Below are experts of layer 8 (counted from 0) of a mixture-of-experts language model. Rows are named router (the router's row for the expert), gate (a neuron's input weights, with its number), up (a neuron's input weights, with its number), down (a neuron's output weights, with its number) and show model dimensions 0-127. Each number is 128 + 24 x the weight over its row's rms, rounded and kept within 0 to 255. Numbers have three digits each.
After each expert's rows: "gets" lists some tokens that make up at least twice as much of what it gets as of all text; "comes before" lists some tokens at least twice as common just after its tokens as in all text. This comes from a sample of Wikipedia text that the model never trained on. Tokens count by the router's weight.

# expert 98
router:144126113101140148162130158125110193137096126096138133148135149079155171153112124164154102135160128139152091137145114138166084130138128157161134101118148096118146126141141075127109100145181169143125110143129138157130119091084125102173164126131104121140097112155076140120119131137146144166134083140158118143124107105132129107097155113129125148156101125086112152128151115132080161143124
gate0:111117128128122120125145131130142112105115146129135169191132132160089164105141100110151138137120095132092114109119079125140098081153125130140125119120132115092098115118121100084133130107128169123150146124085129107153120134147051132149133138130150130137105133213128129177153121128143125155145139131181133132130162160114142104162108147140129090161129170141145127072125132111126144085116
up0:104118150139118132124151154123144126179115149140160122103113107137183110134163137126135137138124137131128105136159110112164124119109129078131137119141183163149112180117136120111120132136070152107142136119166151107145159131166128144114149154084112125109157144121147099136154058121097114130141102116132057143133122166099123123100146119146110119189110088098118129124136116115084125139083
down0:119131113129158126125136073137052115125105133131121128101127156095159123130147156116109157147139138149097149124126098118125107121114139091153135108129154117128094093122145178118115090112120144133112104047120111102138141132200155129126131093068110152117131153109146117134110126108094108151148104117094118147121128085132124167137146107133163118140095171150103159122125128166157134095118
gate1:146125143170156106144149162143146082100106128139099155106138129135113118178150127153150152110139130111137126140130107083123117092140148109150163171163140108106110104125152135101154128131137158135100097123068118145114128110132116135122117125129148172111095120149130149092161136128118130180130154160150087106092187116114101128131113108098110119181140134137145115135115121144156107044113
up1:113122131128119131164142087121094116108097134167129154166109151111116123109086101121095120128146133122126113140108128129111130119105117125140155147167155130107083144074166098127090104160088098101150127166102132123129106100114113128132161147112151140150069102111119144147138123093113111129146128097155095105043120127147154114130115153142108159156104177146120122087161168117104133124143
down1:165170124120146133113120122145120150152121123106159108086104130177179136126116093145128139141111121092134081124077113142159144159111151167107126150118130104153131141127148101107083138146139127130140131115138164138143133111142133090153150093097167103066119139111116067114094119109181146124128092126122120126153118138135105127138114167151113120153144170111172123103145136095082161163133
gate2:112119137163134109132161142155137104134105163131131172156077121160137146143159142145126149149124113140141130136062144123111086142164103172136126129102164143122102102141155119107113144163109139171114105144066158187123087120133113112120195121133104119129162128127131110117165124131155126122142144110158131122121145133189142151127095145126086152152132144172136104140096126127122122097102
up2:176158107146149138134108129161079121117142167163108144135125170161173107116113144126143127125141126098146117156086138129090118145142105121125124152121157115137129125170136132153146119157159125113082123088096126109118165122105115164115152118105155119128154147132127144152111083119160170134141143105122184135061154152132133082112130103118120159135138130127118174169084156154124135090158
down2:166084125173155168096096132130134150154144114120162109118139103138100113095087099125128170102104106105141145129119123168110142162086128145126109130179138133125118141138178098097094114101120097098116124120120155131172187087134082099090117154132134099122119164142100117135119112134121159114171132117162097161100087109132153120091125148131126137129136117109141090151116123135129124116092
gate3:082132087147120128108136134156141154126164117170160174166165106129138116093101075073116156109122099158115140131162155122139138114160141130106144156087114108118137134117152135105134154135125156096125144177171117112154120130138090154131145142086107124097077142121138108140156149120112112121155123126122147138112106147121092068132120154132136127065168127136131096122126117111136120179126
up3:158128139130108096138112158101157117127108151116115121101079124141126156126146139149126118154123162100148112169121123124140144121066136122200115124138117160101132090081109151130114134111132133112154130100112127107098133154133147134154131103151152117138136109112162135127120100097126153145117145145127098108099128078136152212166094103135106079182103138123091136159141099145093132103121
down3:119061103201150125115143092127152106141124151160119101134138141134122117137193115125109125162093094144172128126117141119124142139169143164118111136136168152131154118118109145139155136126150145129144133120097150082118186121155151148124108133149121120154139179141102122130127085180123154118133143175125101154164166123140118106139096121114157120141123108179116134129147137165118105166128
gets: " |\n", " ", "0", " |", "1", "2"
comes before: "|", " |", " |\n", "–", ";", "0"

# expert 3
router:147124135156108186127137122151140128195110100133080123142125143133131139138115152083098204111118097101085113165117164178110137148106137146099108141097149102108141137139117122153134107140165110146111103149150129120144131152165127112117112086132155090120086184088139146108146137132121128108128141117105149107155079107149133101139123110109118126149114076140118123174115130117141119135113
gate0:166080124136175120118123144038113153119125105128137143138120106114071157153096114139156097106088131130144127096143111115142128099123116121160136124147103127105138117109129174132154125088123137113152124140163143130146137153111123148128108172140151104160120105098103074158174130097081102131140116082150129129100106118167131155163104134108154131114154138127149090153155132115149116112145
up0:155143140108125131122153172143092133131137136129122137090095146111107140091110153108128152105115144161131107146148152125152115125090106138088120140123125133103103144127146125118116125140117112113115116079074141091176114118129153056114112141098112123121119101104125143119089144145086107124088125172099139102133101176103118079127144084100131109111139123060127106099071145140121156111129
down0:106139155096115141106071183132085148100136119156135085114113159142136085134139089081129110110150102066132119111108086119130150085127143084141169131137087149118141108089112098122136126129097110093137111133163122089090119142117150110148125145104176165108142119138135139120149133133146111126121095117117136154137159096166155171151124153106116137130098101151148157127146122104105149110126
gate1:110100111119153120118153121126125147137139116175141144119079086183095139053108115124139113124122142159119120124141137160142127116149085104145159112115067098120114106121163158121114115164154145063138129112088123102152159142124099137157107132141108134130087144127141068133142170083122142117113139144145140151120123144090118125128099150155162118171090108137116115123161135130150108134139
up1:106126126108125100138145125128132135133132165134091137133137097167127133072122100121162115136100120150109097127041109141137141160131149159128114138115124098126142096072133135117128118130147129118146083153083103083135094131143103153134092112139135130127106144145155162088143107104108149141131099149111074157066150098104147109112140131129136156134125152134128189139159164163112126146147
down1:125072143109163103096174100134101141212135151144146124108149105121131119074099145114135132119123124088138088147136152172130135122137146138147114161068128143141127131132161135141171114135159092126094131151099137111152137129141089107139131111168128151137110141170144118128126164132112133132135071120165141110127182113115144115126127138133083129109147134120157099152133155145120110119076
gate2:155132124132163133110148124109123134125130124130151117177131126151130072143167129155121154098160114140146113137144146147142112106140107110101179142120101140118143155089147107113129081166159158105129123091109138141141144115155081142133093135103171105092090164161104106150115182123113103155111119129132150164133167140127111100158146166137113145125131142163039158117134119122115136107128
up2:065118145134138178121127088123108129131107122144126129082146119113130139126174093158105121111154106111145149121126119131149165108130149111113136144107127139159158116110114098123117151094094123118120167087186086136118135111104071116128147122109111150129077147156150128135150113160099129123151171114109170173133064128133126101156122072114108161115129129154152116126089121159121116128123
down2:120168131125134081170163132142162098152131122121145207157123137104151120133107139103163161102139122134097149117116125104150104107124148103101125112135163137169155119095163128090089094164113149148136126110131154095103128104100136103117114106126146117106154090111101108115083144152116113097143104100112122124099097123127143126089135104175131134091156107127129104127126154109092097153179
gate3:164153146124124121154140148127158161110139113115138125088140118128091101154151123155110125117094130110141124130147075121125106172138148130097139078128148145114080115102144142111126130126126121124123139137041151087158102093161129119131091114127130140076131126155097144054126135113153104136113129141139181099120114133109130117118087131131134084103094160097120136092119124135139175098120
up3:122157118109141079166115099136115119123115123119146142129115185137114149125102133083185072125126151160167144125166144124165128081153120109173121126120139141130110068137162117136125110142084123088136138090169137079089139110105117120151127132100114143128152124110145154123159171122128121140136133143092108149132105129100122086126098151106142163119153094155152111155102156111154131105122
down3:115142127146145079173152119140133119125125131139147169166121163131141154107113093145124131119134132125149092132105136113094118145169112133121137111162121148153167136138182128130152129111111128107161108096133135138100138112088086163113153126174106119120182142117153139154131103102136167149169095124128095155120100116062106132143184104143151101104160159087106095101147132119124099137108
gets: " was", " is", " as", " be", " for", " are"
comes before: " a", " the", " an", " been", " also", " not"

# expert 14
router:160131159112131163164127130182160163106119172094088139103112128086101151158136171150098130121111098130154136154128142135116099153125107163154131105158101136107117154101088157157177113124103151128092114133141157133129175097129117129134158124131118164151087130130083145107126091138092162182093146112144140129116136144095118124091137113113130126102131103101147137121117110102116155167143
gate0:148115128191160093115143130129136130185121130142142175148119072122126163142153120132116171139147133116111148119127135143113131145157158126120155167132134134137139154111163140108132107135122178110139139132131150076129132133119127088114158125141102104112095165177112127125107120095089139128137176114105114148095125082153083135158090109120091099100149129094116089145126116114125118075087
up0:180138131149131122150121128129133125131080126110120140129107082117100167146143118170157151115125141119108166142111159190097128164137106100116123142183126132141145127107129150136120132113115136125134124120091113137167159098153189102119121108172114108139099142176094166117150124106102149159116169126107103147098127146120107163096123092107109130106130090073128103128130125144098141110080
down0:128140125155168118086141123118118121132109149150116102150112120078127116141132178152127100097117117107126157100104163146146141094088143178110129113156139101146106103124148142126110133174166156123099161136083128112148107142142107142138089090108206114121144103162113113110128135132095162153141121118108110129111132124091104130103117126104155141070158112098164169153131113114109162155147
gate1:136096161123125154144162146151124078129147111159122146160141127107118096111115134110107183109127112165061106146148122075086121127141099149146138128107154181096156129173118144095147133103115147095130099117156113137163166146114140183125150124136106093129131129128116115095153117102137128134143160136135131130106128148159110090147132186104134161126148105146122102089129144094113088118114
up1:113120142147174145129180102172152111106130157146112105104155128116111136169128130128123147105102161138155116147143138115141147161109114148059178126117101147139152124145100116121134154125105140066133097154132115068140148123149136137063160137159114127151130124142116125124109141118115144091124126164120105114123161147090113104116171141170143174138120130150085126163127133100128159126089
down1:109125195143119120125143126131173117121124141126095092158124160068092106150093150085109152140134105116104140172103130109104115137119112207149097087107108142098150117117116158096146071121077092112108113124140132139128134121104150160101133084154126101114123097083105141106116132138124163125099130129147139135129115130145147142115120138125119146148129150118135141093089132127106131181127
gate2:114119125163110116155145166092126105126100077090171151139080102100144174138131138174118143127163104142148103137126094112133126140112129123115092104117144123158166131189123098122158085091168111105180108178098127112145139124153133104158079105138098102141126126122119146119090118115101096120134131141138086100134139094130077133119148108124125110124103108111132114116143143141099149144113
up2:151130132078106141127122142114136111157149147118075130126130122155112101100143143089132114134155129080115118143102117112085129119127099133140143134143076140126070097108151122130128166091110166184136145138157137167103150167119132139084161122114134114149132148136087074120107132121132120137137138144091130139099097138148172095152149154126124136154156178152119140123174134117176135082113
down2:125097095106120099101142103116136142127149114157126138108136076114116137124101078121124114166199148114072182097124150106099125127162108137096146183089129139141163112119132097102141104133140134187121107106137115114130078137124163131158140153106145144153119135111132104179140126163107123096149138090113125111158119112165140128135111097121132092130135117153108133112154142164124110096128
gate3:182128127111123119131127156134138116141070121140163142117140135132113126159119105155133144154134097147120166118116087115131101095153192132127117140122125108082135133126137111142108130116132142141124113101090124122138093125114131090138142142107125129185075149168101122072100137104100099141159060124156146113083112087148108167144090120125106126143127138116167118171106124130101088100125
up3:160127127114141134145105096158127113091105098126142140137082126139067132146145079160114161067125125141137119149100113136125116131150133122123086143130141134088119169115120145117145103138120097166105138098052147118121115123138097114126098100116153166152106141152162113119120129123074086146143155156158116136110113147139119185142080116148133124176105162125154135163136122115111113145137
down3:108191157105119152158174159132145163099102134125130120125073176129147123131118167139126140120105151134168089137107118129133139102138152124159161129142113143074146139146091108120130141170128132121136142122152153140125125094134148097113152109112161151114162145133089113106084122150137143086104098144138134145170134162157082093101100119111117116126080138076126131156098137130155116108147
gets: "0", "1", "%", "3", "–", "4"
comes before: " |", " |\n", ";", "–", "0", ")"

# expert 88
router:126123139143090120098145099139124147051129092103143119107135097115137101138113103080150131125138114141131159121127142132129101084119184098109141110137133167109098112135097088144164115149159126161116116165095134136151110084136107108149140091139108142164142118099132158139172134138093086141138163151141112122159133123134159109109081146090165108142104166119166130106121136108147109090141
gate0:130105133107139108126169138132148071097129148094113147101111110114117122084162109125114125131140136127158120098093117126089113132122114090156141079101116132119123075164126149087162141139120083131115118155114061099105124162151103145168142136073149129091150122146129121125122132131131084138151148113122175092118161113178132111116117133118134101077123134120111103145147158139108099116093
up0:129107113161156125135098133145166147155163123125113107133099092151147131145098143126133154103124136109139110128149118128156153097147093076152128106149176155148133174061117093102089166108133166126115099110123165114135087092155106107105109161149138147110129152111121154141119127107156173114114149128103134173138134116093096097155111129117080120173115119142118134091108146142138133154096
down0:121126148131139125141159091121130157152159115099134207166130099126148125110134132144124121162093175153113128150129118154112102151164096161185077147137115129144156113151116132128129064156194146117064121120139134137138094145111140141104139128137114164129118132126148143129173119137156143135139134135132082115140162114118131155178143098136095131157125109179127114117111131121116143125145
gate1:141156151125128153118149150101144129127105155116124120113113098093212149103123109126128143110168096109107138124118113123129123125169154109130150116132134141149114090132086130103152157128159126127122090116133118119109125122164123114158115126147157155066153133151090127107125149096131099164148101163123123132093167089139121078133141173113089123137144107155126080166154116137074161154102
up1:109112178176126122126154104148104106122088120173131115120146123110144100081144129100131102105126124156111094091136114096079121134133124151101136124152128121139097169078086129068106143139129177106149121113098116146150130140176119146076131153173139110117116126145098126165148109121158114112178157126153121114129136117125124145108144095134177128137148156122117121134101111089099148164119
down1:110117181111144146125150128091137160138161082110101092131114138138150121127122144116144103129148094121177096138165093138108111129129107139141137096108083118083087116136107132085114108083146137161165123170121142098184124141155097112156114144130155129157124146122140086124143164074099135098156127090145134123149143072121127159129145153098157124142135140101139136116125123125120175156136
gate2:154174125122112088133145178145135138099145101111158142129108124112108156097157078150133112163157089123165111116122139137085142095093150070133116131100115089115071135136139120126153137122122137124132165127115106084069099144114095111148105094104113145104145121139101109117102152131136073146120112122147164117122112145119113177129099126127151112133149110145152137126169147126183118114115
up2:089155176129131114151120134104105085112139145146122126127123161134094101111135158140157124153077133122146155167117138107113114150111127113099158116118136112122126071145135121125099105142139057093121136152126099144151161119097152127137154118125145109110137104159138124132161105118140084055123076145130120107158114093156110106111137100136076149111095108181121111158116125109137131158115
down2:142124088139138121149086109145119101107115160127122123101137135139116153091102128117088112108154111145144093088116179090121125113169124086149165123128146134105122166141114131165123122141154100153179119124121099133135164097140160092135142158088071139161106168144110131138114101124153128166113143137124100104130096140120146099136128140202108136132121129122073121140164119087118137155112
gate3:165146148142117114157149164087122129122115148102137163100144129103157183120143100127109157159110148135099107092129104131146132134079109115149146144137099154101154142102128171135156111175149118151155143143114080099128159161133102130144108104079130143124169148148116122100145157156126104126144072105157140077107127146147121116110111135111147150083112116109127091114163107126079109106129
up3:110130145125134128137147102127185071120160144094124127106141158129093093130099085111126128166103156077140115129113100130115126113130142166135122091108120153122096130138088157123164151131108108111122128136108104119084115159191112135116142113096132119093145125129162102138159128151126076094112137146118103095118156126107144112103163094141112142113131151187128105148057148123134120126126
down3:128125116137142123100109115092123116069117126146164085089130145141104111124145109121149119091113109160168109086138119117106124092113154108095183143097139137122105134105118142131149127140125132148184111162101110148144152099105088124148149120118092150097150118148133150155098131128110091078132111128107152132134085103127150112088094170090163118084126175119150155150149115121113119135165
gets: "er", "or", "ist", "ant", " General", " player"
comes before: " of", ",", "ly", "s", " and", " in"

# expert 110
router:173182101099102156174106152134105125141096133104137137104115103127120141140126123147122144120121148150188135130110114194143154135152123112176116155091147152147164174139132183108078123105113098136124144120162140112146120097101133146119122138158139143148118151107104109145123097142112141110150119116137160155134091086164126114127130103131085114110106166105096130148142125084149147151163
gate0:145114146142183104103120136115133147110124090159148136130124117096134104073134133084120168116126123153132119106102144084107118161118133103133140157132145155182127083125177126095137126127133093099104164116152115092139170131117113159123094140139113124143088110105131089110139152139091109147148191135139122094096131146132130088120130122119156136111097137165166097121151127181155121096147
up0:158151138107135098109137143116114137147137181171079120108169139142128119099119202194122106134155158115141095118102105116132091130149134101154162140090124140142117105129097158129122115091133140054133113125146136114116095091101146125151130118102134123111106109119102150097147123138126108120160137090126112102105135134109151116119156087150115131090148116134095167177138159127132120158137
down0:140132122129080175149121160138115158159130115129141111099089159121119151086072165127123139099130121144117177083103125077124142137129147101145127128110122119140121086127127126113144125118153129127111148134122133138119171160168123142114131113101130165146110123111072150081129125132155098151119131108119107120187106165144148120087102161094147155115114123106119103106148189148157163111161
gate1:138145137151120096168150161118099094168101150116076148164109130123114117154143112136133108122119106147117107139143077143098163111139080091120121128140153111151130118144123133107156162077088097136130139105106106141152134154166097105127104135159089109145153125121133118105135171119129125116115086162180108091084147123129137143089125121137162130182088169114161120162113129137149138114133
up1:099147120140128166131109089126157174136146140091089119115155137155128092148106161156122123139130152101104151106104148114139059186133166125105185098155092142085135128115102164124126140111163133129142107112162155141093145124120139137136127093113155124137154132154094141100140102136112121137099133142094118175157128157129152133142156156079132160092156106128119095161126138152110113112117
down1:107120164144155161087161143175193162146118130126128143137123120136138106138161148143124152103156100143096176115148122130120148101132100141137159116133192161116126159170118116128112109141120089141115113119102099143100126130122102145097115090099144112135136103121143099131142144123126112137099175156095170122130088177136146134143133156140153145120150079106116149101160116129094099097083
gate2:112078129141141143101160159140146129141151165111140169154151104131138133123115131103147200130123079124114143096116110151095122147123168103170176104113102155141124159076170123143155084125141120112136130195181127136155147147107121141118116143116109116105174112128127118098144113114148117123106156151113149123102153098105100087156123149135115137118107130109110094102107114118150158103122
up2:107144157119118094159134154115152087075127107102113100114138100171114153160143112139169156151120096177137125103166131110129176127111161134127099165116120143104124110103145133101110085163107123116128150131100100124148118109070123170128123106171124187127149115102130135140083150137134144127168121101146157133141155090152155102120125123135111163116138113127141117162123080161157124145121
down2:173081119119174139112174105106098079113090158125141165094121126118133135114081086150111134127148161153103110113146182126111123136148137077135118138162132136116195154126132154160124099140160141129130117096107150111152086120135158096116126098148146166125105081109109139109157102127143125093127145180133145085164124120137146108130108135108101128147132108119142136131125085136139119125118
gate3:098130181133134129125148123143143114148103096153136125137105110119120137126140088115142159176122108137132141090130127109120147059176147089151179114133132114106141139132136124083124163146132111132118162151141091135127163162084130158137144116109118113153127124156149111152154123126127129131112178116161153114096133162137068100146116168155120097144110097149136094124162143126055104110119
up3:134171106128076152154131122178144119151080081139107131142121103125113129126124114172111140124082109094144079151130099125116109130125100135130155089114149120117128095127138117113113157072189123108135125120078148163159122116107134165125134119142103145139135123159138091125104103114155096139115103140174113105149117131186145117146166155139117138153121114130137103124143157143072125141089
down3:124156145167149081125117136134115130163098117141129097135098144185135135116123123148136125110098113136123157158107131122139114131147158130146117133139103122166134144087168169088122102150114156086119110157158111119118096091129191154142157121126120112170133112139122118146118098134144118160161072063115089156095162108168120125138166141136123156105162129125123112136144182128117134164119
gets: "==", "\n\n", " |\n", " |\n\n", " ", "==="
comes before: "|", " |", "==", "===", " |\n", "="

# expert 16
router:112150104152153164139109125165132162117171140069140137122116136123189131178129158158103112158114095113143103089146150150132101127126122154144123119090172115149073123138122140119100150113158136131148082122136152127150135154133163141149143122132127099134132110131100109111091105159116133112091094135132140139109125151109119078107168146154131153107140145120152179107084135121139183155159
gate0:140112147146129137090147150163141131125070165114089130126139125138113167134151134138132159135109109145120144107135104087112123117142143146097149153126111149117135110152148144134157159161181127066121045098111113141145098115115080152152119129155110130091075127107130134086113159125127098118165110145159153120104153088158117115130126111109086143161156093130128116145098128127106126156119
up0:137189112051113105182116134097106142128131143119144139161161130156136105122132137098115143135139087154122152130138124157129128109123114105121091143157105101110177131107134115103135122114064113141114153181143134116172140105134093155109102138095118137128142115143160142180120111121128137131102108098131149131117096177132129117078094094119150132080122126119084100120127128140143156107145
down0:147160134130110123110175142173200122135158120122129130129136112103106188142109137135114167137120152157110097159151121138101138155130130107139147122165135128157160104126139153099104065112151169132132143119120140107129124147132179084142103124067182139135109144134119159131164087139123099112103103097119078089137119122175116133128145129117145124113145135146084135136130149133151143159121
gate1:093116183175132128113149137123119132133131141111164154161130104103154128123125121135105120125160119150135134097110108129126130144138126149106137140114145161131074148147146124068134111138117089096163125084079127084171173156144142140107099127112114131137109143126133113109102143160126117130145128143120156096095134161153086084124187184144103168137101080119119127123108152124094149103102
up1:118140115114134113109132099170140141146095167163108119089104144100124117109126092125171128122121136089148083147117096123155112094122126117114130112118126110125104131137139156086143103145170085091141089141106140123126139113152110146171107106092158108105084112142160164143126107149128092165193157147152103137135125104132120160108147107152139155129130124166120103187088081127110118115146
down1:124125109144134151175105131100152148167137159177144123093111139158132115175134140118095120124111121111075130136154091157146163102111168180114075132150168159147140140120140145144108103171126105137129140135120148089137118161123142085142148128168115101132123145152140130115141131124112096094153136130128131113094161106131124106115184149118131095131173140124119065130111176146160130123151
gate2:095101120179154106059170089139144146073120115110083142121100091137143117123135131082128157155114067140129120089130122138123139102144119159103133112159111148161132103124162136141131147136168163105079140105110092129149123111150119150171096129120119117126112122166133124140175106134092104127117104123120156133120141103126090131101080129137118122104158123151163113134138159099145125112143
up2:152106171103106119200126124185146107130132150136139122118142112127129137119119103120101107119129146138128148140117129118147130150112171144160123150143149103075166112106121092110099115162141118174128109156150173124070092148116152114128140137131122127115166142131154127109149145089123123155139169137094158138132135124147137133142141092081179058140113162114138105165100159131119115136097
down2:144106085116105119102188129114114111136121115137108108101151114098167080144133089132099103117126124137117160116133111115104129134149166080085150169120135095104127134155132159154155088114156162157121138149099107132129148153124127096102140161096070167133133127129112148090147142111104097120095160161105143117096133159151091126133074150148164120140159158146108114128144138125105117117095
gate3:130102114124131112105140141115177129104113107130161156121075129155180131110114151139078143124126176115148172120103082147128123097166134086125130138125119161141122171103127189106127124143138104126089103094189090147120135133141110171135127094126121128104102146155133156139142127115131095127117131089172125114125157118141142120159154094156087155112122143142114115122125177129108144086118
up3:110112105117168144142121147147113109092203104136119127137110100155119125129111090151129146099113137106132164119160088123115159134163162101101160148142116148144158087098123140152141181127106133118102113158119119126121147146143128124171143138145143162147153108141142113121102153134122154139100169120120178127152168101126058119109118164144119105142130151117097141106086160169139124162161
down3:119112184158126085123113116125140106107093111099133104141152072152147149117112140142119129134145072091120148152090153132153090153154111132162128131152118104109102091111164105126138166086098157151156105148138121090161113103119159143120164123148130140114139115106113161110107133092104152144127135124115118147138143138173169092084149116132143131095087156104124162107101134156085133116101
gets: " ", "1", "2", "0", "3", "."
comes before: " |", ".", "–", "1", "5", "%"

# expert 71
router:109161189138125126112119144160132156122076100112156148120130143116127153177131191152134135141088118103180172131113128126144118137110117171173102088157087109108122140140099128130108095138137128109100144142112101145081111110131084150134131092116144157112124115146136146107169081145125128139135126114138127112143161112062137143096117116118112170104104145129115158141095155127091129129129
gate0:144121132129116119134190131109136116107145101140162192170121130125159127160159121132073117168104108127107145107138163129106142119129132114116166134132105115107121111133144099125117118145146138154113166120174114113132128151163134107118103146122121088114139138103143144118140158117186138106104140202128163127103159157109103133088122196122113143104132097140121156106096169108111091122102
up0:104131136117094104106127120130108089092106147140131129146138150099108124112122101133133127100122157137110102159117119153140163135087104130111120122138128131130141065123156146150095124132099062139109131129107125120095168119097109182158122101135137123136134130179158121114121159144125087094172111103102077119165127186157117171102127115115115189096104129143177115145150113122115127108121
down0:117143156135131066099117116131169121137174131105177105107105110113119132114121141132151154137124083111128164141104139123119118110121130107132135146125127128142140183106106097127122161097142131128150102146142086123092145122133145103146163114151086133090116111154141132131161106106094149133138100133140125153104109103101187114104110073152152119106077168151113161135096075087150096117141
gate1:116136158143156068128165138147116164114136142091144128145099111219131155150162139157125142108150112143120140128149120133152125118135079137113099144146152134121117152103118111115153107110144195104106116122117107169140152135104155126124134103161135121113117123132087117153157135139077085157164104115131090140117173096121100130122138121122151071084133131121137169144121132121094126132145
up1:121128115151131134160119130133172147127121128121131148154135052156127130129115118121121126094103147127125103092140101126080179128114125087126133144149153121122116113081088080127134141098148126166126121154137120098135143116158085168139110134159136095095138133105142186095161117119099141143104114113118132130123132169107118127142100125117146119085147121111132112200122135194087134138091
down1:092093136134154164139141108165147098166154135108134149117142108206139129127151126150114091165127142134141159087113113139158129089140119108164151107128151116103095131170137085168101119127099150151143114160098135137120092122079119139146169144135149138094099150157134123094143107118132117149077126152112153077132110142150148112153133084104167126113136118121103143157110115143147152104134
gate2:116111109110163095155152126118120067121114158109174138130121167112168120094135128143141139146114100149118129133137134121109103055158118151132128110121130113125117092152128116120152182139132110117121105103146125131114143126156116137143165087101123153079094144170136112106128146137185094127113100121165115139162077125144123125111108127099115112187136107131072084151143131125116150127092
up2:126149089107122135148110097129134089136130129125136144109126121099113113107136113127138151141121133107131102134138088117103130070111149138108081131198101127143093167135087144152137132075113103107134138096149111133093110134148090136122181126121167127078103138119158128142113147148175141144112123123152119134161121113148132118100179174108096107098157149176148088151120129117170159132151
down2:181093139108140136116134148144161205114131130090152082120146114143083109148130121090133109150148136098121148096138140125153145141057133143126109137160124085146137104111137085099160101108146155145081102121135120087156138139100129118111122144166108119156140090121101098145127157120093153131101130112114145107122163097162069158124119148125120124148113122113124144137147118129106148133166
gate3:119132155083085134119146199161119105082130114102100134136140107112138147139154121158124171121149106115125091105108113110109125139151114148150130123143137116113145165164116139126127112056124173132153133084099163108104120147133146125143116108116117154140125110123131091150099149136063080121192109135106156115144120122153083149140137138130092110121108159139123086134130142118153160147132
up3:103140165143136159091127127175159192124134151119154132136107149114129140105102116151152112124133128121146090160166170147168156148115154110137136126127140166124127096094155105105116114086068135112166110133080104152135106122076157172148159111158129102096120110137093119137109130148151146159114140106132135125120131086160142107121161119136118134100122115108150114140180106166133143094129
down3:090094135166205135119146100129129092126119155141111167156141111101141104119134093118152159084106140141118111129144134135104148139083126112125083148107193083120105117171111118160140156110103135131127106115118106123142122115136102133095138119134126117180146128160129110093141128125151099157124108121096112153081119116092136077130137151137163137123144142167133123114117159138193133107114
gets: "6", "3", "4", "2", "0", "1"
comes before: " |", ",", ")", " |\n", ".", ";"

# expert 60
router:118104157092134118147130131123124130130141131124170110119139095083154174092085110155087147126135105153144160103128137055142146122142140149102127171105112126180079126154104133102149147151145126117132135117083063130164121156148094144110140141165112088128136129128141120140117119128135125100169138146146095162135121149157144114115163105113159144112116091170105143135146146092105141094141
gate0:114104124121118132132147110129117088131116159156116136155127152127084129156141141065141126129104097139107115168113119120085193121163119100140087121154121125143133150124129126106095172087090156133137100146128054127093097117170104131149161115139035111136121130140133141162141146132168119121131108147122141112136123104115113159130102134156108138130128157116165130143152094129141134121103
up0:089128121135091108115128095146126139132128119127109120197107156130155101112106160139152164103087128122090136103117071119153141183094095137148128113131144118115188144133127141104135140134130111134131078145133135111132160118077088143133155104121113095104145089146113112156148085154166127123142117158138090114145089124169153173147133130122140107147146133119118138126109102127072164114121
down0:134145146144134121110169129132148154155117136171141157128154128153136152136098144128150125087114127136114193141115138132134094128145141104101150150139117122147136130114105146110093112149110098192129121123174116188088120146067100098135128103174091083133118147113141144092077156129147106083083151125126150136171100138146157162140136124142145100125137138139131100161119118110148102111143
gate1:198103138123185107137119167114115126112131112144155129135146111141105119126134112202144163104124089146116107130197105120130088139105142111108092104140130159126173116144127102129120159135096145071111125131124139144128133096144141180127110137120112138145133128155143121114135159132092113070164148158128125110113148131125072126113116132109135145112103168144129120094148122136112103180129
up1:136099104135101127169142134159172149159108148113148119131119086111108114140114129105142088119132159132095117121164178137184096118137113128154136143104126124137131117094167116148098129188124146102133085094182139133133068173149175117126137114121160133166124153124120131102150124146137157139123135154135126115119122113163128158135153139153105135132124150093136141095089153173149113102080
down1:113144173140124103081159120156144144109106085127126169138155106124137093110190116158161121122134103112166122176130137130147141125157103131162142107128123134100122158131129145113112092144146070090135076133161135126115141122112156122123127131103119127125120151128160081130132070143108099112148122131082086137117108166122113138104109161125164113119111138148132106182128132146122173162091
gate2:117121116124106151148147122155179123134168129136158143159105122105130101172122124106110133093148115152103136114154185083080130097197155157070105133142154147137089109148128116181112121142134117117137163121155120121150128116150137099106155104092110137121140130156148119150116125188149103124134131134132117098105149098142146081163155120109114092117130143134154101114101159115092111112121
up2:132103093117122098149105149132119162135084104133130134133152161119074132155131140115144132124122138123170119127135129136124134138178109137119118172151142116170160169093115131165116137143103168126109154079124136105097165123083104104134112129067137139108101125127088189157081087142136102142110144107134128133140115118124165117126115135123107123158128145122139138092140093178075113113167
down2:089150141127132125117168120137167108103160170178106131142115147122101146125138113128099121152122120103140116155094145173143140106143128155137114140145097124095121123163125112120142104147161110080142143153099137097153106127159134120129140095118104131121109116133138154192097177117108073100126136097125144125107145162105080164102118140147103082111128112086129194114101124117137119080124
gate3:106169156146139097083109144099129127147145117102111121154141123141164097115145139100116048140121165107135103123096099108159124154149134113143130106110124113143111160157110140124132106103120075108165146072156093155129115150134133158141090159117145080118111135160134141148145142141132124167113094157199106138101114147124127118131125151155122125186135108126127099151143132150140115108093
up3:129098106139148107092091119104131097096091140127124120122156076111087127147151112161129150132149160122094179132119104116156095119134097115155081098156086094166110121136116154096115146117106155152123150129126108103107134165150124109128121157136132168108105157171098157130128118072096107136147137135150132110134120101073126168155114130100149118127169120160138090127130143144133105155160
down3:115159108153102150132145133159141111138119135157130196142098119093132139116138123121141116090103085111122112127172141114081148119105130110142129122129063127154111084187181129112127168173107142142139143128088112136090086114153088147153149100114163153127128135147137127133092135104150125125167156103143147121114137119129107127163137175118095125098095137098156119095109137134136121148094
gets: ".", ".\n\n", " in", " ", " In", " after"
comes before: " The", "==", " He", " In", "In", " the"